config = dict(
    n_experts=192,
    d_shared_expert=64,
    balance_loss=0.00689,
    balance_bias=False,
    init_std_router=0.0324,
    lr_router=0.000392,
    vocab_size=8192,
    optimizer='soap_variant',
    beta1=0.95,
    grad_clip=0.5,
    train_tokens=538200000,
    dataset='wikipedia_en',
)
Below are experts of layer 5 (counted from 0) of a mixture-of-experts language model. Rows are named router (the router's row for the expert), down (a neuron's output weights, with its number) and show model dimensions 0-191. Each number is 128 + 32 x the weight over its row's rms, rounded and kept within 0 to 255. Numbers have three digits each.
After each expert's rows: a language model's description of what the expert responds to. This comes from a sample of Wikipedia text that the model never trained on.

# expert 55
router:136088112159163143198166083114093167120166109055121082158114115153182140112184095111120098186116216131136052114102116079115100121133102159146068145101109128118136102154131150109128157108202135181115122152118108129168133169092152112109143124136137117125137113119126155118127179118177151150097147147177106105101131157097118065097120087118056131126105079117156174138173182144172156188172165173169133174133092129081150110120141087121060099150165122135067109161150117077063118112081118153144166164095079105105155194123128170100180118149191113159134089142102158140128134090136116109
down0:080136110186078113152125077111176089130144144108108169060131150143103137162116091166076143094121122095116171123226103156125109176124136142159108181140118099125153127136096131098143077156193107106060211134122102120098167147141124160170064137148124136100155132133130058141141159118087097168146116178119096153072165122096145118116122109132130077107109129107126126070161069157158117142116146170071158062146129112137179046166145122046139147141113129139079129101187095160111167136078153106158132130163165138159148131123153150099080146093172117090114164153181091115138118147140106186
down1:133174137115137085095091117065101114119162097108104154091116113095138137145137170124157105137144129162163132136137075135176162111109101190200142117135110073145129163149155180121070181098067227143176104111113143113147151102085143134097078142072192175147144131102089155101164079179108131138095148141096149114116173161118146161155084156121142119144105170124182149135121100133130098129135145094147068128109131061072081095175126100182138102135124121166186150120175094143162195187083167128156094080142195148123110120153133092142071074093147090144087122134135141143152144117130141187
down2:117078157178118098098118184139108138143098127059111115188094070170112180106072132145164119131136115074139172164147167130170139137134158116046134151085143075130151088153172149117124093136159116103162102126149175142101097171177096125142156112136155116145132179145183133105155064100131152138104118141157197060140155133109131109130134127151069136094144116151056108143120077087073153152130162108149115131131162210082167135145057148099115087137162127094118084117144145101066139099081121156099115113152136168135162125191107168179073066121161098144132074087157108100173123104124142103
down3:082126155077083134100146133116104140104135119154132129094088177137165035100159139043076098118146146161138086105073102127066158111093192165174136195160149156051090140171131111159114088102125106143103147156111090117171133145137155163108059123076145125129135109090142078131098143162188142164101141066089086100102124143168164149147144075176102134128123106093127153117133177154116143111182169190095138151121117118148128113154119094146176153148062144101053139069092118171118085107145127126115099084115136091190127162073111172118158099137100102141116138148094167130129144116115078106
What it handles: Articles the, a, an and The at the start of noun phrases, often after prepositions or sentence starts, e.g. below the poverty line.

# expert 17
router:101107098149136136145170111183135173132186129114155062156081086150168186144179075084106093163137152161118097171099154090156129118143146189103122141093082115138176047114091111107059105127098178127147139152088085137156136131015103123123149114120145092106112092102077160134141159082107136142142149147072099118098142145089110075146100121110128154113148125087149211099136164145149115117140125096167179146123116125160101126074089133137135140087170112095130108102119067128110133097132114108114134166071087118148166144153185127172172120188172114144168069127115162122090139154097189076
down0:092071179164129146110116124102171139112121119107134111147139126099089131139101074091161085088142136077155103119161129067117144215136137112033161177149168120192144121115133146135129202124167132132160134165129139095197131071121117114099141108184106151165105140087044141166168124141162149115094107135121198144132116064126113090111079151128139084077150145134114075102101133110188112062049131151103130081132179114090107103123101118135096136087171198085151103079155133151110151100083093120101155165118120096124080145170162169162089096126118136094123150160131127133136141160118093162
down1:141191127145111127177146136128160081111155096089111188111147061125106145117151116139035178169122117135122139113190163139107061152147130126167100149146089095135088145114085107177135109141136149099151160116127117155124031138148122175099158116132177094166103117120112123110131123154128107148123086159086134149086144075084151125163168187110151086091158121132132094096169124172121065159120078155172170104197139141158169093103102107093117050065074103212082135114129139119032103119143106134129119049120139089127127105117132103117134145140156140178183097127125107111134141148133158096
down2:086136110145171126054115093193085175145110179143108146118135136116142100107144097152123163122114133123093133170159165181162158104092143177154126095192152141097156133091132155131133115118160113230138095130107167079195109089147138155153126121165161118124145199170152091186148104089142091121087076167095122138122138136163133117111137217142052149113155043157101127140104104090140065124132167139126115127152128118122141133110075129082117140127092134130151138119112107090103098090121155119100178139116118095136086154213154070172204079123147112157112134095125149173085187126134154167
down3:153177106081108064195148110065148134119145137143107139138142077138158072141134112089164122095117145178138094118151132120128112140114211150067090144150070117117142152152154146114147175082089108171128123082086060107099069142057084092111171122133153108087149167107145125147181142083103097163111129083204153125123062102126167133105122075110137161072147137115153105160162122142138160148149122138154141135098074150143157156086109131109104097165107079129143091149143085107148143145188162123167096142099145078197144086105121148148093077174065086168121142155147127105062100157127146085
What it handles: Short syllable pieces inside split words and names, often after Pro-/Con-/Trans-, such as -ba-, -ga-, -lo-, as in Probability, Conga.

# expert 14
router:134102099171127215164130147127085162131105116109100087124148127136131098136145130122145129135160134143113124137099124088133134052163137118100136165111076055141148076135148115178106189109126106122135071146127101158198084127171111126068173155131170136091109117165115176130169156141126117113135141129110122118072114105107083095051058102137109099131099116102109179131156131162135207139136151143084124140123101101121095162125106089184136153096132150176058146147131145074136146069089091136163162210133120098110136144169175210113106118170154147152156096174130128121072224157137165102
down0:160052119142103146143153102147110131096157147159084088135097144188113064133213117120111133114125114117126122075075154137146155122109164105154123205103163111138127173196129156127084147143111127165124153121110203161155137186111102145087095083169198060129096115110175133117098094163104123093129080114095115131085108074092159088134100139064147129148136166114135140104116131126133127102153078128152065176103137135112188040152109145120116061166171075134060147100117084145138053126195098125126131079076127137125101131114085117115159104152112139115137165117138118096094089088115105127
down1:107138036096167100166153152112160140103098172148119096092171043111132109086061167122175143140139121087145127179146113092119152120169112082144136127163141123143089150170174112091086056168071135139095118086127136187089170127191129132116174089084168096129151132145135159093186107100130157154161148164152133078083113107126106095190083130120088133117101192125139117120189146132062193175120156148095168116157136101112117175116143091108125112115136070164120094097144138143174120203139133084118136133145138093160152156138193111103123096129185139144097073122125106130153148094168147164
down2:173175089126172143157105205137107067172141192146136097149048150159137173113116125105123197129132100094115138137159137117082130129145169109162196159131210137119162167075094149128207129145127181077081140156134123163127137113124166102176128163155070082152155125118093095192136113063151156132154133132135085167151113085101109161158147154146094131090083190118164094122141144133165097125158118120113076158153150072072134084113144111218123134096119097132127173172139103052184089137137136120157144116118141152124102128141162149145160087133101134142123100116122159119146095115097069117
down3:094091155154136160121120074127173110169116110159152133095089154177116095145144088135060096129144163140175135142151093133119116056220128135082122123118097116221092123147125119113118082083138105144111093097090149142162107116084122157148146169088114145136196117090168149113119199155112091156188066103128169174111195121163104092152141151076160081166122126121159164073073152123125151162135118097144143178131102114165120129146106140141132074113065167148150052101173153104148186129136105105150139084161104119090117091109172101107116072132101104147076112102142193135135184119127120100
What it handles: Opening pieces of longer words cut mid-word, such as res in rescue, rec in Reception, Sp in Sparta, oc in endocrine.

# expert 5
router:095171118131138167160132130103094179104093058126081130172135127143178165095166100136140073179094160150151109121124182115102086090153111119165061169085106105147158131141151110050139163149142202154191114096165154134170106077111153075142116186137134119097097086174174155142155121114171144169109131142202143125112134113083111086133115128118069126073118111148205123138178155150168151158161183130169175171150112100129208089112119080154105125155083083173133091118117125117118101110121184164108125098086177175127143135147135133128122124124163116142189071150112151120074125112111116130
down0:193113119109140170094099102144124125129178137126072150123093091159098133089089115159118148160102177111106152130098176133113082166163144111092160101122166092155078150086121172172147139091115138128140136137151106146182134149063158111159145113129224111150164086078084166124120108133186122092089077111108154159089116200132153076084094184150176153163106141119135111150111113161151068145146073092149144145119104084078105106151144124155125150139169163179154113169191133128140110143123121116138131105108165175107088077085081107102037091120147140107207101146178163124130162127074145091
down1:095145104137165110104155128104130153150113161097088131117135170062175161148120099165084113129074145178127127121064119120147139146128136163104102158145091127114126119145101097155137070104108099146077176086119140136083129158153139157153148123086115150062103045084106085184119105090151124131118143133147180140126157187093154130112154125150151140090098126208152116145086111200103139144157143149119156104133097133139132097044156061079074150113161130129200209177068113149164092123107129048141112075167149127182136147180150123098101104094122104143122191052131147130115131144161102119
down2:120142118075124141104119120154135076081154123124182141162114127127118071137144093157151176187083097081173064073092127111091207146154134120065202119163141109104103124187108189179155159105162168142143168113148176122162161108114072162167159174161078147111165120134049131163119135115063114130109121149079097057184146147092139114131141211115109166066096093164159085143130102155088140066119136162140107136113091127088136137135162191086100089138114138138172154117140145125156158113127121123117106180112111130144127096173080149104116111170139130140144101125102147136089161135132140072
down3:109135121142150133151080109121187144204121114124123078139097129075163086081107217129175119141095117111069136194132175120099166117125137127124194079155125096104162141125107173177150115116056112129121122050115128142122127116160121162134164119170182090072098165165073150137151121110106155065209034155145114205155135143140120126144120138119114124107163073135144104083174093161146097124121125180180105163115128088096120164063130130114127193165192152161151162159152130137142142098078128069145163133144146149131130129181120109137151136184105137129117116139084115136106118082112139122
What it handles: Word-final suffix pieces forming adjectives or nouns, such as -al, -ive, -less, -ful, -ing, plus whole adjectives like political, medical, military.

# expert 3
router:110102077163168169145167142150087177110177041108102131144079121131187190143111114168131107133101178157158117169121122115161092122126117144216136103061125107108180131121123092068151166082167167171127118185126118126144142111123165133155165109108068099098119152100214178157084142134151080131121143093153205142132101153127102119107133150098085148125105120134156123127163149206171111149109114136101177168171154126091144084182119106171088089122141122148107104080150094118175139151091106122112140142070114151148191128147133142184166183115160143153125082146112153173129072108122147092
down4:108144106122120132084098123198104096091134139131100130046176113117090123156154099102119155115175095158138117125154091167091140142150138136140148135094071088105080165101104123086130176130105128174078120058192088143112102173097122066160170144070224132101121104083112140135095115121091160170120165063149145117145144212169110156169090148162127129117180172125111119113091154096148127161128192141091181171100045112055140147124120112083142155101111105138142126145156173119114096114066140119176141149126124130137115153104094102166121162105169142102100096139149194100087099160116149107
down5:104164105125137168121075128118116114138142127134119154157142169104182170127111142120117150143157122127211102080156168120138134105086142084093072126145148142114102164171093152201098134087109124118146174119120089082099126107138086203133115115107098153096176101120081151135155136151142145072126146142184123086078123116067131061154132170127166136122196146092129077113187162107184161120190108119135092136148169117129130109101157188162092124170116100059192096131173135123109136144092086120130162116131091100114117085151210148120092122170152209081137188175135160061157137138107125144
down6:093112137105117123142195209130143125150204110141096166070096156152170107190118089147108090144125155140138148115149139170127135119141170110085118098144202139103107134114048144092147124187141122087149105191081111136142181113170082148133124152153138142106170127107095090091078160129130127129088106122151083035105163123123139113114121167112147046126089158113163138119196118076185115149111144107146151099123151158114115118082164146151141179103164147147177158107166106110083081212131079125095090098124160114106135065112132113127125158144152136108173117147124197191141077126144098107
down7:162159116141087110101144129071157112106092126104083110124147145122112076146146092150087111090150115158143144117059125158119126110211118095102109157135104122118052147111095157162127135105119153115071088176155161188121094137094121129087122131161159072153138147133114152168054158166103103160090123133157113150132133163103143117161100184103118112107103197095189096130131126147095093112133116105093185162184101066161146105121111137101053132081148113098179126168146062169078049113126170131133105085148090140177129123175115079104127125165127150052123095176104128131139090067132072165
What it handles: Word pieces and whole names of non-English places and proper nouns, especially Middle Eastern, Asian and Latin ones, such as Tiananmen, Azerbaijan, Hapoel.

# expert 1
router:130122122168165160144158123164081192137129077137096118163115112177160169128123115121138116137112148144110110138130096089098066124165145141146102176121105095101139159125151113127137131165140128108193129155135125224149109140110131133141155138149122071070142103162114154156206186139169104184104130121154115130109102161103106078110152131154092103106096109116124145112142198136183145114113189126123186164144140082081115127128146077216075153088225083144134112140125104129076151055077123128128099159106097074128173198131159116133156164112135140113146079183146132175068184143072131119
down0:119170129147194151152089112132116055135099105131129100100103151118127171088135110205125144126137123151164131116130168129175161138059133101148113118121097147143156192152150090113133074131165124141125146107098145155087164106155064129118130145103186108124186130166092161111212132163137099146123149172204134074069157108115121130116133191143185128147113177176161109161054169117145029154139098091143120139156095104054166159137126166056110128122106115129149085159153106120124119119073111113091141112142124133123203099139108154129127134144181210153129133113108127151123109155086060145
down1:105109146145101083155134094067094141103160181112167157129125129149141124107157087142115119099112154128143104087102134109139167138141157146196108116064082099137120068097164057051158126070154128203107142088159108157127127155088146120169144106102191135115131138101158156067083145099141110163142179121145124070171134070104144123183106136120109103135096168105075164140198124092143107164137098161166095190145062103142131141074100099099126111123083139152112156110109179177140112157184182074136155147143161118097108122139110103113169087117072156210119107091145161142157090156166152130
down2:100135175130116066060100165089183136107148143166146135166161107133098108124143113140195144058108125061154149084125121202123060096075180112139083093117065109134120143152079192121110132119164092168128120145121143125101129119149128108100099111137136091066153167125132114156130112080142121151114112173044108148126055083144131084143123080119146165146111106095096098151142192097166135089132159118107092126104091153142156127135100140092165150123071117167094119116140127098176133095114077111151205086107105079068132161135124167075124124189160089095115112106160122193144112135162119083
down3:199097134105131154073142095118138131193161104090161176055123089088183134111112125066107116127147106134171143094094075136174210142127117131133051154164114112109107143117145117114164125127099150120153140146156126175095171147100200119069088085183135084131130166130129130146157106069143104135115100104161128166120098145128123124099141123105127172157166147177146183112113146139115182124159078117152110099114133123147105154147180113134116144119097120104139169083064120189095118078184172121074072195106064111067085141127101073128152087185105115067159093122112139141117174111137126124
What it handles: Standalone numbers, mostly one or two digits, after pipes, colons or parentheses in tables and stats, such as race times, vote shares, game counts.

# expert 10
router:091143113147240173121143114088118133109121128061175139177124100132132178077135076115155125152130149161125110191107134089136076099137111111097141173101071116143156111091181069130110183172166147154144153120108082185145099104107133098180109110092116108143139133164187129126140161099145117213141151171123155103121036111101131062111105125130132144149150105070151146158193128194160166175146172167112163155152117098118172122115141137151097121131110160134125153133137117149103111141133069174171166159094113088125104128141146165180128191129142153079157084173136066152159163097120124133
down0:119172129177119164144086119156065159121094112176117095178118149074104164135141183089150083141159150177090136143076136143203167173077088153149137115144165150120124122101150156066133143120139140148107124098114107082093112122161113146149160135149139103177090173124119105119121201172150123132091177107114050131099177147119133124160130135063206080156123179111105090092112135158156135145103118083134052159099125152110132154118174143063192114087176141136141108170158155097201184137099166100096086139109128156146135108145134149150133103125119129170098161220158098119125122063127134125
down1:121164113115162122094092154140116150112150115119180122096142085100175132098140141189099193109132172109105164127140185126088139105165081125087132161052068111178163108082171115134108155114071144169121085198175153114108142148119094138162156150171130076124143073176075132105100124142111178150135149123076108107142093073066224126178163121167161129116158143129161099172126086107098149115173149213125131152101103134144173100080155188176141101105133166105101095109131164114117170128177094155163137105115128156115087153104126151122110146104149131148069106113155210101128085120104126139
down2:234140167138142112088158139168129100087140105149140152124130132079151084173070158121123116142114121069147163124136123101123133118119122108154139115129130102161119087138111094120140068094137106080187161190147092107080135115133165140156084125090096148105132125171134136125144142070102115092159080129130119121113106204156080134136191175144065133144219129156105061129136096155130082150089131078069123072140118064161099127144126161082152115139131114102139190113097160154124135068099173178127104151121143138184125135087064118169179099131169094106168179145131135119075142107071175160
down3:148114077122136142168165164122179112102099108166076149105129206134181113101089157117103113087186160140172095165167096129093075123107158120130139127171111148099090146144101146139170088156121127126137172099092127139139171110139159166111149125114195152142125182081099130133162141144148122154161110088125120053168095149066128127103096223110164150083114173071130079121164128108128116109127130097097140139149111076122078088190141108121126128128170155142166133150106129121118049102096141180090174162094115103191077174139168111086095117157134116099174118100083197108056095097100107112
What it handles: En dashes and hyphens between numbers in year ranges, scores and tables, like 1875–1963, 3–0; also unit tokens ft, lb, pm.

# expert 58
router:112132088211186162113114091106082120143139118137110133120077115100148138138136102099167085171092142084134120230132159111077142126193129135132148187120063092116171065140174062102087168160111115177125126137117131133177100106089121148107164129127145091111110097170115170088162191090139144166128182145125091143164097168085098113125092142124118146138098127073174149138161148147138132161146120159153170115113105053082102131063083127146105127128099063138109163143120131122084071121083105140143125170150075114070162184163111143081169166128138110118193106160131086135085163137126135136
down0:110119112097114113088100101091064117130142112132144078185154166147143143160165101183098096126095178062104154113128139135143096164070092147129097201183108130172108090150131127173103144131101161122133176168120154118104157089119127086103125149058177154119141126113081108087119105161100131142163160089126109125069154141148122088129095132164157133132088156151111125156113084159128077087116149106082170118119183137100062129142139132128155114136063123091132139064193163204092100166108148204153141148123055080155136188061105146112128148122104174094147158137101113131134166191130134060
down1:165151145065191061150081179090186148100143192069184129116123099107106044119133117133062113140161064139182054149114159128173122169169159183079137099177133063144138108153123105099171157127141111142098150113131167144090116159169124115105110064205174082146126122157082147153141139167075138119134118113121132177176143124124149137141183149161107190110156093151100123097150091105111154111159155126126122103140136171155152154095130197108055092089129108162137135164175101125123155150099096157125131147126165112138117130161183129182138106094124114146095076132148119105093136111153116143
down2:081146073128115103154159132143069173047197074118141072110111132225146106129162088125094151119115179090149152171155112139108127156061180154093108119145104106086145186150194117131107145139112137128122155107129167191112164129127090111144090168088121129127103114125109206093084131140128159070128113118090097152104133186132113071164163103103094120169150133141149148130134145132178075050154094151104105159113105192155139068122080112176186093158093113140138146143114153140124147146149087129093140139161153100162074130108124124173101134106119118137152181146092121134136170130087113048
down3:129121103115158149157129074147073086135163184084094069099144126124108128150147157085128073140051115138141162102156160097100171115158168125100148147133124142124140114077137189095093107088136179152061244159152168098177157175105076156111161125137125098169132095144194149146148156089127131169071134115122157117094145074184159093108113132141134120094122112172102118126118157112173110147108125150125108209096163107174120117188132158114185122142068094138164117135132132135087142061125082198157118127145151113114079158158047145140163156121150118134135139112145113147184123176122106152
What it handles: Hyphens and slashes joining compound modifiers, like double-hipped, high-velocity, on-screen, Twenty-four, plus prefixes un, non, multi, super.

# expert 11
router:109094137101094204149126059137092137120114133109122132149114141176180156153121129094115110112137139107098118130078087094096104093123105157179092142122104140063147095157167096084097191093210231146143081147062102132154064105123118101129120123098132133123119097151117139135191153132179188139124118121111121096123119118082087145111118113158116133092163097116123162150169144107177208162142152197171151166178095099117109140164114108131102105113136140164107108112116106092097120108131136140131174161083083081101131171154156105115155152094185098207156085174140110125084187177136178144
down0:160205112116099113168120135150137135106071164166088128147084169186059093135041099132124171122110143114085129062120063147148125145117162115183090174148153103124114111140139131106178148149139088157115159044157130077102059166115147168120114160135064142112136134149121158091084171104129115138175132128114139136126175143130131094194131197193157120102161111088107113119130133102149205115109152073121155078189087114121101119131153157084120118072141142167116139161080113142131120134120101166130137144137126161164173145086193127150148131210109111143145094116088189093136107108160118121
down1:173161111131081124143142099107155130135127153142053048125169134153162142170133117165116103085160181113136117115060059178135120165101092141139127140125094074158111191116139122079144173138157169122145148111118104116152092181113070137161127169136114155233140118121145154138145081031167096125148156140125145159178169182090175143162069118150180082144055133156127100157098152162101138077145111089111179093113153105172142098135120130119117129093087160159087153139155144150155060156139149117172136092140115108102199158108136133153132101106132134176127145124131132121139042125144153122
down2:121046094118154135132131145146135146095174097136125123048131135145076157125190141137107151148121160149165159172128070117098155067164107139146160091138058148172112169181082120152114099156130164048126164145157139143136164138130156144149118150119161117061083068100122132144138084150160158134091116171150166121122134124138159149123121059094084134142066150145084165127158168090077092150117130154119138170078186149117133161167184103117095098172119116076079124107128152160224150161109131095125112108151088117086153099074145117121109100096108134105137078094157184092164112093066158129
down3:119115140195137145189083133162105128133160119126085140030136125107126168092114093130105109099162126140102118193114151162081123099097048204150129171084115118093109189154110115061117122136107111113138197034157107135192141146092131161144088140139121142131110083150175168126107166068122106134155151185104132120188112118068114175188162131123153143098111176138168086122125113191079092065138096132132167145126081121108108184114126123091096086099105142123115126165124170156129128148184146109196124116149153142132117151136099118159147101103099150129103123097138115113095097070131119191
What it handles: Possessive pronouns his, her, their, its before nouns, plus word-initial pieces like st, cl, sw, comp, starting a split word.

# expert 19
router:124078115165152189122179085167077143115111066137123113097156125188135139112126098109114093127092192083128129163091088093085056112160128148176115210134109106134144151146133111143106128144150159104179123144080087185153100157140111121132130118124174124120151110128138160170192123119085096173146108151112147143132116173115104069067098103137133175143093050105108158119177131147190218133113154186108135161105115123124130110072105133153089110110159121108091147107122135103071125107166122149115143168091153121123126224161115120077123138086158124151149101157120106181047162078157102091
down0:138080118178139149147098114168117131149072139130159093135094098154124161136115134141077177169134137171118089118082132158144164120104130112183138122109197105088117099165182062168158095158153118077130078105162139108139150142168098174134139167094161153177125104119095137124094000114208052134071080171156161135162121187142098108119099121155141170128079108197175157107090155157112119108190095136121147122157150154144154153045142124121128135132119162165140103079176104155150098173140150079161133152131155131151159084087160148128132143093164125135125139108189116091122143123137103124
down1:131101163182127176088147132128089167085141152187110111161093098104094210141104157146140115153150126124133176196096118139172149128075125084125106119164065140115148167071181129070182077161146141109145160171146139120148134113140089124132118132101065114157125129148097121156102121179124125100124071104126081158123083088155127146134156185166162139180200171192162162124140146159126105088122151178082179158138104180106097105123150127084063105167165158101114147100138147148143067135089148090104176122137134151120140102163163106160073083211141167124121156113141085177143124160167124135
down2:084156112088166127138138112162204089104105147135121088109179178123135135101139131167205153096099121104149115145127121159134177128126135106164078102148160102105126057114155130090119157162202152082107123080135144133152066089101151165111202160095094072062086184151110145103128126109104096155146108121148067120115150120101135152135113192081138117117101183123153061163184091174138170201152117116139133135143086102083161155178105152139146096097128148173170120100129137116203081112182160143174142109104163220117118140158106152155103130169094087156141149130102121152117131109140157119
down3:080105159154123096091144081197129095088066139096112101173116127130172099085078128128112102115128126162098168061093194170087145170123134116080117153141136113101131175121083109118125114102152172115125099117187145183120096175128145183068122121076175139097122159175183166125092120090121111139142142118177109085103121123165119198134108146096094143115110156185189162121107133145132121126161116130113119145211108094111101142139046173046145111125114198118100129116154154208111124130126142142106166111154122125084131101120086121128089148183165053157082108104136131163135127109133075131
What it handles: Numbers and short codes opening table rows or numbered list items, such as track numbers, ranks, minor-planet IDs, and the headers Pos and No.

# expert 37
router:081096133167137152189124096198097113096140139131103154134122119185136109103143131152121096175125108111108133142094132080075126113155098129224100142068102087154170120144195073132080166147139153119114115102090106127136124105116150139103160126120099129075152086161069136137169196110146105138112146144111098094102160152143122117106119144074095116137050099094166151142230183152133166111107115148132174119159109099095194106103104108109086149138123097125140099130086116067102178098110129117181106143102097112049115096107073150096159115184193107142158134129153108113106211142154148092
down0:166165173128090091154103098071094125129118130154154171109105133132080120094157129166157171175135168144088130143096221135166081137159173129141168109142097179156097097192081176138127171124145161136107174077090203129177152115056105154126064131174105171123144144137091136118137125143111160174162128168118152139114146188146128134150140175154120096130147136055116092167079109065144105104109098127136133142119095081130145119162158130101098162118106151067092185038151141127149104117162131107109089110099137115177115169135138100150135094111172154121109096155040098072139143164101138111
down1:137147118088138165157100100114105108139099167142152111125138158134164132142126164118135130162107170085148100129146157090060112184090172156146142177154138075169134136103150175128144075116171120103112196132177092110135165104118089102143159090076172114194069150144119096155129126156095151117115046118127117108094098100169136108141164083121153126135103088110128202122129086146090130158173117122124079081185154159139186151162183166175123117119185115124096146180067080056117154074105153089099097118085133094079135091146152121131092120165169105085156109157195183078116131090142123090
down2:160155083120154112097129132120122147099183105130071118178129119189186103156129144159113127109177112151104144127092166140127134187123155045122156151126111158090146146160132133181145128175097197112107145120059138125091051092146172195042154103169166178121160068185150134114098169118138142127158147186100146107140096106121116168156115084191091128100102166105121072114126176113144120115162135097098133120158093133184122136102150152168046089102100127090166139115145148139141069095143173168133164104132156137136132115062161107146117162067135131118187075131082114149114148144108110096
down3:143165140101119175099110112081069174190092109137208115052088112162076155125153162091079125084152110104145129118142160167124181140134153123176120118192130102094152086139131090079137129128113186159122122135152166157120096156133140138131094104128098166110101180203133100106185065129174139098165108136149180097106089141113094080088130102113185069125151119194158132145181085094130146117071114042195132119167159115129169166112088129093151118109102119144122128148147110141144092083117107145105155103153081139126134171130116128142170127044060120120134128105131151144181174124139101138
What it handles: First word-piece of a capitalized surname or proper name after a first name, such as Gu in Gutierrez, Gol, Hol, Vik, plus pred.

# expert 52
router:163130116179130127175150044135151124116121119112142127158128142174148147074141120113153090149105186148126124129122119102120122145127113121128135154134102106112171050168153096136096139140117141091129110182121078160155075193049109122086139131054136130080174173137129129102173150060168147175145165135160176135154150152127097057107114085105101106115131135068126139120159137189136117201110153199178116121156100078094082146111142121182120121109096129184066079126145115091156132075070072123154104178095134089137141121123120128154155127136140107160160095143087121227136147115115177086
down4:152060143155100078078149141143170116039194156091121125091107179146172146117103128157110128148070206147177159133139065161103124132114122155129150092212054119111168096114068095130099123173103110116150118116147090092066139144198162099093129090104112129181157107115101130113183140099088188152149108144166151106120148126110141097091183153142119078114095092096155085130094139108107118069152098153147108130147093113154168181084133167063128167152142128095112144121111099079111115094130174186169097186093105138118122154099113145173154113107120099131137149149109172102080129137124126099
down5:201137093057128140155141123147184179081114114116148108110122162119157146161123091149128194172122143095139144134179109146075097124148065162164133147182133095105159141143067121146125129160107155178118123151114126173075112121169117162092076137127075166115077118139158115061181108151117113145140125083111132154165107140160049117122167135174137121175142083059157156072167148120133091180131202157149141133116206105153070081160168166117086175140071133149124155179144112115096139083153134161171122091104052120144122135130162123104098133143090116117098142101157192132129147116085116132
down6:169104058161125119071133133121184132140087138146102149101157164135128112163104098099171095110176133096133165123073092077098113177124120181074126134169151081108155151137112093198154113098135118137155157163101131157145112108132148159153159141165149150128129139154102116107082103108156061155091114115095133116132074149165112156243194130149116148126081171120079161104081103129142157169133113123161080166088137086108173113101100145085093101199123150120148097140045158104169139082134144120186169126118141096097112075111127066086078184134148154108144130112165135197083126162117131129
down7:127081177136159147135122149163186118097130124084116146114126163108162161124133130154141100155127157132073138082186078171112115105088213171166125134128071110138132102157147092172154137060127094171152131130140134135098124124169166113116107078085104074156147170123157129171117135093116148126143046135091079131182125177154017133103116148140146102113100128151098073118083063093174141145158154133099087085188166114161132095159126139090139122115120142151165073169090172118093145109126078074145099160094137083117119151162107144126072152122103178151108166154129141063132131086182105081
What it handles: Word-piece syllables like po, mo, bo, go, Fo inside or starting words, as in tadpole, gargoyle, Foliot, Pogoda, ergometrine.

# expert 2
router:095075141095135173103136136152107170137170137063128168095071132129186144150117114138130127193160140139112104148102135143087100050168110099164118129113118071170145080140162085102155139160120158120126103153116131120130116150113109156103107132127050118092126098142151149098180132061116128157088114149131138131072098164043092118159081163126109103134099093116132178096168127128152196112167131109149178188147106120085186104162107101144080177117160140135123163172167130073060101085097195134154116139153188097116164186135129171096158189117156058116104080137158160144109139150150155113
down0:182152123138102133140086086154124171192124118112178148124151143099160108113127097153121152158138132140128138145104180105112148169089160053075070094192205106127092156154097133075161073150095100152139159152135141081129127138163118173132128141078143077149190107143134145112120152152180097096084109109152121087144111169149066056088137159063144117118187086121203089106144133127120168143161153206091098164115118139145168079152168071101139124149154132133141135121084096133171138120153082126121162197171124112138108093141158107136147124179157126106106102074133211132095137154114114083
down1:146118084166119114154117123147073148105176132137099079129105079144147116177166131103123109148159179085110095162126158125160145103145073099146118154122111062121168097114142136106148141080147110046173122082099185151073191114093191058150110068139093123116103109170084066140121077127108136108145131090145166079135150109131151109117191124175143064157134136082130149149123099130157130133129101092167124038118123135078137120179104140162079120111098113118043170117132125102134111100171069115164091113158128183090133132119184153131149115146055106150146094141154194098168144141099107144
down2:142099132170091106088162111149125139131146154135109188188130110000147066100148115118155112100176124143068101104103125137176128084108075166115113133165155089113120143141173163105111153144088137132181122097142127141086178070155103192122132051128101074143148113131137119176092085144112157093052146161164129129157110104136149121090118146118119067143130190125176133137175121155103108086133125121081126120158087133108169105121188161163111095104140092107097114178153145164097152119096138102112133165103160189099147138130135178117145080114122152098105178088107134132168187133103111192
down3:182176184093165133085142098128119162178129116147126121197147151122092105117155140189122139143139075155158134149052150114190134146122114135119140096126168152090218103112111101171204178078133093150119080057163157141094129151136156098109128148095116150142163123117120107151103094112124078104102125111118060116172108144113176157091112129123170105201143082097064147107121110130137180136123130132093208116083120089137186138153143132133114100144161130128108152114126201137112065166146138172140148177118143118098080107194163093126183159146122123177156109147095125112113187120081180137
What it handles: Hyphens, especially in table rules and chemical names, plus syllables like hy in methyl and adjectives like new, strong, based.

# expert 16
router:117088103098126167114125146145090107105121076157104107128163141184144159145163127175110130128126166147129100108088181104095158094147071146173128185119132133106149096194121112106142114124145110180120115160123089130183130132126159077129176101127131115119070169188175136119138174098154175148198148112193135110160119119126141019064142072109109143100121140130151154086128127151169127169145154111140160165146137104112150104144090103121101101085132158128101047148111133095094125103045132162184112111121132095112172147175141124151192195078136106170195110158107144133075121068094174168
down0:058139123156164167144114189112131158135111111141161160089112131093188086089136094150117148118113106089122116136084144135105122089114087073172148094148091145148087146140183122137058149122145166120146098135143129141109080108145128101114093189118108171166130103143115137218160159100118113103203140185116132139089056134137134180088133150099095155123156127105089086179157141113130106059107153117142128163073156132168132162197149156128114135170113164108105151142109146122150145152190139138121147071147093110097097170149089082175091066108128078163162126153118106164124144127165059023
down1:070134115137146105188158120132198151133156095179087157166101131152067122120169107135153123093177094098211118140126136119145107102115104066168129144116109140164167156124182102163126093166093155133148121120176125112126152100218108081124157116123069147118163203108111103177142108140159140148072090157160165149094095143157154111122103115107110177150122157146083116115152120172150184105123179169181135081107135093137155148113068180124147166133130105174074117164092121175108167093149144099136167104083103106135108109065179071104133146122156111148088121058119102121181108103118107058
down2:173145106166136088191120026177099081144119131118134116118121100118117114118154111086151158134162107106123133132104111116191154138128092173074130071132136089139094072102203127163095104121148122118115145072156079120123134191089133143150111083087138078136134117092156075124129141127167122105207122181090084127156096136126147118132112056186140095148079166168083148190135088103142110151105122152175146102147137120114154133087145109104116121078109173144161177119071102112118150157109201117119139176089163105072108097214102115134204132134117152155144186137130096186121132123145148149
down3:123108083110154118177148074118065107138125108091088150126134115143123068119123096079146128163132112131162124133094158150110131156129101132083130177171127122146060090066179126156112143128103118119149127172143105111172102091105150117142107115149098144122155108117141135140106145197120132191126125140111150102166121175110119033202095110093140111104096110172102069152106120216092082115131145164170175123125129129171173068189199089110139145066162122153157108186115089182089115073088130149121117124123138163127102168135130183111070063135140072147196165104150159093132151096163147123
What it handles: Single-letter or short vowel pieces inside words and foreign names, often l, e, al, el, as in halved, halberds, Vessel, Andujar.